config.toml
hidden_size = 512
n_experts = 12
hidden_act = "swiglu"
router_score = "sigmoid"
balance_loss = 0.000331
init_std_router = 0.0147
norm = "rmsnorm"
norm_eps = 1e-06
tie_word_embeddings = false
optimizer = "muon_variant"
max_seq_len = 2048
Below are experts of layer 4 (counted from 0) of a mixture-of-experts language model. Rows are named router (the router's row for the expert), gate (a neuron's input weights, with its number), up (a neuron's input weights, with its number) and show model dimensions 320-383. Each number is 500 + 25 x the weight over its row's rms, rounded and kept within 0 to 999. Numbers have three digits each.
Before each expert's rows: "mostly gets" lists some tokens that are sent to it at least half of the time; "comes after" lists some tokens at least twice as common just before its tokens as in all text. This comes from a sample of Wikipedia text that the model never trained on. Tokens count by the router's weight.

# expert 0
mostly gets: "9", "8", "7", "000", "′", "6"
comes after: " |", ".", "|", ";", " (", "–"
router:479529467490514504481481523558487487461530524563476484510498477497508452518454506483490521482511553507501531493489482494514518503475565526530522512491475470490461504499474457506501525519484514
gate0:493512499503482499470508493475477473502475523535483475516488511516463496504495517490460506459485494495460505516472485526541525495496474470472499534511502530513508528483458537483490500499523508
up0:512504502495505501456485476462495491494481501496466517491507453491485515532482471484508504508504465508487467505503492521556528487496448488550497508510490509463497448487447517503545519504496529
gate1:499533499529546493488472525515519492538528493454504558506476507496493512477527505483479513495501547478518520544470550510478517461499500502475440518501463463461526495547489434511472510500492481
up1:511507530500470515518491484515512525515477478501498539455493479472502475510522461466491509489484489507503469505502526531512480495526517468488475492475537500524506480500439503467507498516561514
gate2:496482511494499492511514542484478452528511484526459522477451483479466493508514503505468504508498530478453495477509509532542533513518510535475502514512528487454485490531516491471490493506532491
up2:580495499498475498468495518530482504521450496485491524532463490464503490516519526534486528480546510530478501501500492478533468447492483546525506510474484515539485517451530481536492505494495471
gate3:542505516502492517537495523499507517462535485515466497510480466487508496534494520476480505503507463495480486485530456510507504534489525501470463494505506531451547494489468487472530504493506440
up3:505476492522500508545492517504543474527530515501503458511508460491497509441506483512473542492510513519448514474519530457503474503490558485471507491533493504468491493480482511520525447463472494
gate4:471498502513512512500517483548522514538535519477486506532496521515476479503458469531521474488532481458513518522492512468479532534515484503497488530521590429527509559527507438480517498507486511
up4:460496468488543529495490475482511454480487495482521509518470509453459495530487527498494511464485484507507530509513498505507504531451505474509487449456465473515512541495535484512472508480472515
gate5:465487488497502504521502490486535467502480476481455490527516461454509492558504505536536477503469497530452481519504500477501519502467484483534529478522515506479478545502508504523518469479454516
up5:489471492504485507510502484507521469527491471544466477487529497506516521552530503473516467520497502513491476533464532495470536505521481495514512467483553491466492535499506481496454486517485512

# expert 2
mostly gets: " name", " Location", " member", " President", " located", " number"
comes after: " the", "-", " a", " was", " is", "=="
router:512477512508511510479522486505519459467536489539518508462428493517520491448471495497469522489478504518456523478486500526446508530531514511533525540490496522481485531453510502480501525477488481
gate0:547476527481526500554455492503459500481493491564494514471463559577517515505462485504500503521516503517516452533469526547497502525471484499558485441481529468546510524526558488457513497544483508
up0:470485493494450501552456496510522444449526511543467504502479479500534498479521500468467538466528474496469495473501504545500456508486495499486462454489463513527508529506490510504490491504497501
gate1:530553484495498529453513526508457502491508491483470482524498504533507518526527473502533540475435477522461513489475518485498512493489502506508508507501484516539519543502495513502440461514493467
up1:506481504479474502520483474512488495488525509545514473509516536489506499483528520517492473512497485486519489478492450507514473512513516519488455508480532450490487484515513462480464515508517483
gate2:506502508489535497536472493504498508511529518505435502514488466488498508485508493500500506512533492485548503512522524502501511490523488475499520511487512543516509455443510521463531481478472542
up2:478526497511473458478491548517502494473476527505503518514499518469520492476524530504524537492459527526514562473481470504497502485463496529515506495520490508466545529502511524534506529500487508
gate3:486508531521531470516522466495464530496495492540498514523489538460473511506515512526465482476526465473465531495512550498527483524470512563505494481534498494512510497450516487504524492470513538
up3:503517537501504500519500495499481461465491502494508439522486509452497484529527505522538519516499505546532534468493509502473499472491511518491505518485517501511472498480473510505488489514460496
gate4:523507511506470541509484485485476471522473539508509475495505463500500485461508501538486493451520525486480503486498502556492502487456507511475520507498573447496504489497509528475495533531553508
up4:466502493524492518511496537448506537429516507495510526483546507507523457466551489513515470522457484519493508482480471512493510512502508556549486477494456484509475513498459507522514481513456490
gate5:528461506480493514525480492489487494529510485476552503522551503510532537506486511543492506468473476463505505494507491520486493515550504503517532515508518479485494557508541539543490556527490511
up5:468502471531541486470487465544509505504452520464505467500508467464502510555485525522474472512465496479483462482485523482493501509528512539483502489516520482503538540486491486455515480515511499

# expert 11
mostly gets: " re", " inter", "|", "Ch", " ch", " un"
comes after: "\n", " |", "-", ")", "|", " \""
router:487487540484486517506470523519497519516511506496461465482484559501522493478506518528500456496486529492475483496491503472470516458485529564528527524491523493468516494499526497498529521510514513
gate0:503467552504519559502478477517489568485486516509496500558487521536451504465523541531543503510482502479512500531469470529551527453496520491497440470459478506512522535487487508482482475458518512
up0:482480525476497504495504532530469485481528471490525527500528478529489482505509449512455514501463486492509484544480452501502474478439489484479495547498538586524504503498535504497506503491515499
gate1:495519524513510497509473510536521521481472524511474528505552551507508532504510535491513464494496511485471493515533504500471494510463494489519550540492501495524531511497469470486502497530521509
up1:496456520520467496482474468505503530531501513467461476474508456499489487497500488537507517529502503520508517498487488503556529496539494501478494508468503477481451500530534469502549488522441498
gate2:496471510495526503534513497496484508522518480458523506512496527502445508489531459505515451469534463503540513478506488445519487465455513488503490436494482500513511516545497527488474522483545503
up2:495484470473471490500489478509502463529489475495478482515474514466507509539506533485487498545518511467490482502484496505511538486524504513511488518469502498526521539454482502474538474481507513
gate3:459526494471521508504486504481516470462504549464533531505484501480499504488471504494492466507502491550481540446502500444511467466527488523455490526517515464527491504534485492481532527511520515
up3:460479491501533507482493488530535518492505477525458483532491468525478474514509448509495499539525512469528508499468566504484474524499529488512525524492504523499485448473498478500495532497536465
gate4:513495547461460443479479447513509520522554512531458528548479536528503471491507506525487523458509487464489552487508491511513490493500519548504480507509516490484441479507504464491502498484514490
up4:465522486542502489491468512525481505484473501481572524509505472512487493485542508517502540541498474478477545455498523528492448502499510488515503498500518471537506548491507532488500542480528477
gate5:525490524497449495527533505488463519516530493517531512515516528429520478451514473477503468522490525494491463465492509453508495503465495513526479497496499539477486481476488545522557496461501480
up5:493506486490509522490502532486507535493492497505506512486477470540545480477513523487512536516481539475494549523475496515553498537495490508498531490552514492503530454528483496513525462487533495